Weights of a small mixture-of-experts language model, trained from scratch on English Wikipedia: 24.9M parameters, 6 picks a token.
Below are experts of layer 10 (counted from 0) of a mixture-of-experts language model. Rows are named router (the router's row for the expert) and show model dimensions 0-191. Each number is 128 + 32 x the weight over its row's rms, rounded and kept within 0 to 255. Numbers have three digits each.
After each expert's rows: "gets" lists some tokens that make up at least twice as much of what it gets as of all text; "comes before" lists some tokens at least twice as common just after its tokens as in all text. This comes from a sample of Wikipedia text that the model never trained on. Tokens count by the router's weight.

# expert 45
router:169099145080113131143096131092121119112116103139127113151076104098094153083105109112115181146151116184158175100051107116157093088136098072145169106072218138125123109122125155143102166092153144125135106087153177143149122125089104114103080149073087091140146067103095109121090141124105100153122132114151143130092095126077133148185143102143106094088167122099130087095119050079158162159163108078115172092064175112164150084162131133150119120134114101103092111169113185164128155161132167102080090095146086098097147164083100061160091090129095171170064149085146154160103077156147169155
gets: "1", "0", "2", " |", "3", "4"
comes before: " |", ".", " ", "–", ";", "0"

# expert 10
router:123123120058129094134100143096128115102117110155106119162114094124118160078093114115105176146150093200124145129098117114188100071156128105143129111042148130128103103079115129128120121123153123126151104121153201189143097135112094071102095152078089094154120088095105139116118133103092088154127134129127117189102115130086183151153138118171099114091154105109053108107110100103141134159165108086087171077098144092146136114148115113168117096122083091115089104156119191165100208152134150121118109103131022095127147178100104068088095096108052183126084165088137136141106099203145143181
gets: " of", " in", " for", " and", " with", " on"
comes before: " the", " a", " his", " their", " an", " its"

# expert 27
router:153130142106130080142104131090148138092094102152143097154101102094095161104100119095089156157165118151155164110111114078150114107197115090150149103090148168147092108070085151151110147124160114159155102090162200159139099084083069095104104140119106082148156097089066103108109141098087070166108164114151157127078090111081153152164141114146116096089162105108071114105086090104158167150194098096109198104064165059183139109155109092170106074091087097094084108159095172153136169147135159112091085118132087104114153143091117114113121092103080167149109183126148148154109113163156160183
gets: " was", " is", " and", " to", " as", " were"
comes before: " the", " a", " to", " in", " by", " an"

# expert 20
router:180158164091201077130085185060210102119128118175144098162115116122121140111116101114125135144164131161148170103102111095129098132151083100152159113078130166150108103089108151182083131142153081149176089049156167142153049110055120125095104175111090115164159139107054110116087157122101081137124156115168152136101094118098164165142157125145099112118149126091110085050104097100147163143200094096117167115101172103155151096142116112162094076084116116089107132138112155151155161156133142113112107116164117054116135137079111075069110126092114142185089140116134161157138110146140151163
gets: ".", ".\n\n", "\n", " |\n", "|", "-"
comes before: "-", "|", "==", " The", "The", "==="

# expert 5
router:161128142087147108159098137088152112074092104163144099145107095079101171110081122101106150156161099163151169095111116107154095099168080108146170093119168149155113102102100158139109157099150102147139093090187154173149101117072090118103077168125087078142155093094098090088080147098105072158090183117153155139100098098102145172157160104169094092075163128086106095083096088094151160192146104109114186100098150102161172076157085097137102101109109109099094104162095169138140160174152176097086090101170100093086172155106091107131093106104107165185110167093170144169117099156157165152
gets: " ", "–", "200", "201", "197", "202"
comes before: "1", "2", "0", "3", "4", "6"

# expert 59
router:144125195121188106141110132065191092106110109137161108117080074076119142112110082085128173175153064174161173106116123083132122096172092088121138078138193160137110110121093163142144183143120087177110117134165121160130136105096128109088115168096111089120197123116145078112096149136128089154102111110147166125102124134061164206150166150138100088091152079110118126125102121070121139178147074062099140098138198074134174098159097129162119129127076097092095126169103156149118129125137157107093116112163122108078155150077110115157103115106091189138099125078180171152081098127153165121
gets: "201", "200", "199", "202", "198", "197"
comes before: "6", "4", "5", "7", "8", "2"

# expert 17
router:167093174089183110166062166086162111096090119152137107170077117105098170102107093106107167162169106133161190113105116104149119107147101098138162092082182138159111119116124177132075127115168107141140120067179161117140107128115091081112102140073088093133165076081086105103116142118085106147112136099142150099089105084063128173155150113159120068095158125094104127122072101102151165182146085119123174103088151103139162085160077090160100100095111088072097091149092169174126154133132202110099066117144098084090153118087134121107088116107089143157082171113162155146092118162145172130
gets: " |", "0", "2", "1", "3", "6"
comes before: " |", "–", ".", ";", ":", "%"

# expert 63
router:163127169096142090156089168106162128105092096180154098177105103106115129095098099118099126142152076134142159104092100073145105115166101095144162083097157186155106113113093149158090168108149114178165094086144147151161096116074062114067103183089099079157132088108119090107104168107090079142112169083155176113099105096096143144184161087153102116089180106108103100088110100089142149157159101100087160098081153103166145078155100100181101065116103115096100098156111159135138167155152137108112079095148120076094173127097087072098090113092108150175088161105148147150114118167178174149
gets: "\n", " |\n", " (", ".\n\n", " \"", ")\n"
comes before: "-", "|", "==", "The", "===", "In"

# expert 52
router:151157161099161039186101108113172149085090126147135096149103089102101179094120090073099156149157116140148145079091133104173116120127084086117163102074160165139118109081113155151129150138159112173182122114163162146167100092103086080061129164116081101145172090065090109123116161098102062174076176096140125140104052113091165171141137107158101095107163169120073123104074087103155137161151088105106169096082139123132154089143094089156121048101118116115100099131108156140167173159162143116122115113150081095109147157103123103110108115087094150165126148108142153167101126188138151173
gets: " in", " the", " of", " to", ",", " on"
comes before: " the", " a", " his", " an", " New", " her"

# expert 34
router:138122168092134046150111120104148126120106109143154097164108091104104195077085113099112165160154106140150148122083102105148111112133113098153140093095167180149100091060100149153107132125145118143143117098136156158142105113119068098092125194114104109177147086044098116113121159102104087163118176104162148163106091090101172157163148088171111114099137158100076083089112095099156166177181096090069154098082150122139146095158102115191088092105045102102116093150100152148150171155154168090110098102162091119088158149107110096102103109076060139140116135095153169134094113172176149181
gets: " of", " in", " to", " for", " by", " with"
comes before: " the", " a", " his", " an", " their", " its"

# expert 11
router:146124144119152122133104180093150108104095087159180112178104113121088182087100108118096173161152080170145182047090131103142097083161092091165176103135191132148114110091119171143120173114132135154146102127161141163146122113132106101117078168060113066155161100101134121132116128076094079159120158115138175096121117076089135155164152100145087132085185154099097108107110103067131160165151085115087160108105147090161156108149091116151099112084115115076105112148077150175136142129166149100100104134144118087101132182090105089126120070041110148161085132063187152154059099134164139137
gets: "200", "201", "1", "199", "202", "2"
comes before: " |", "0", "2", "9", "6", "5"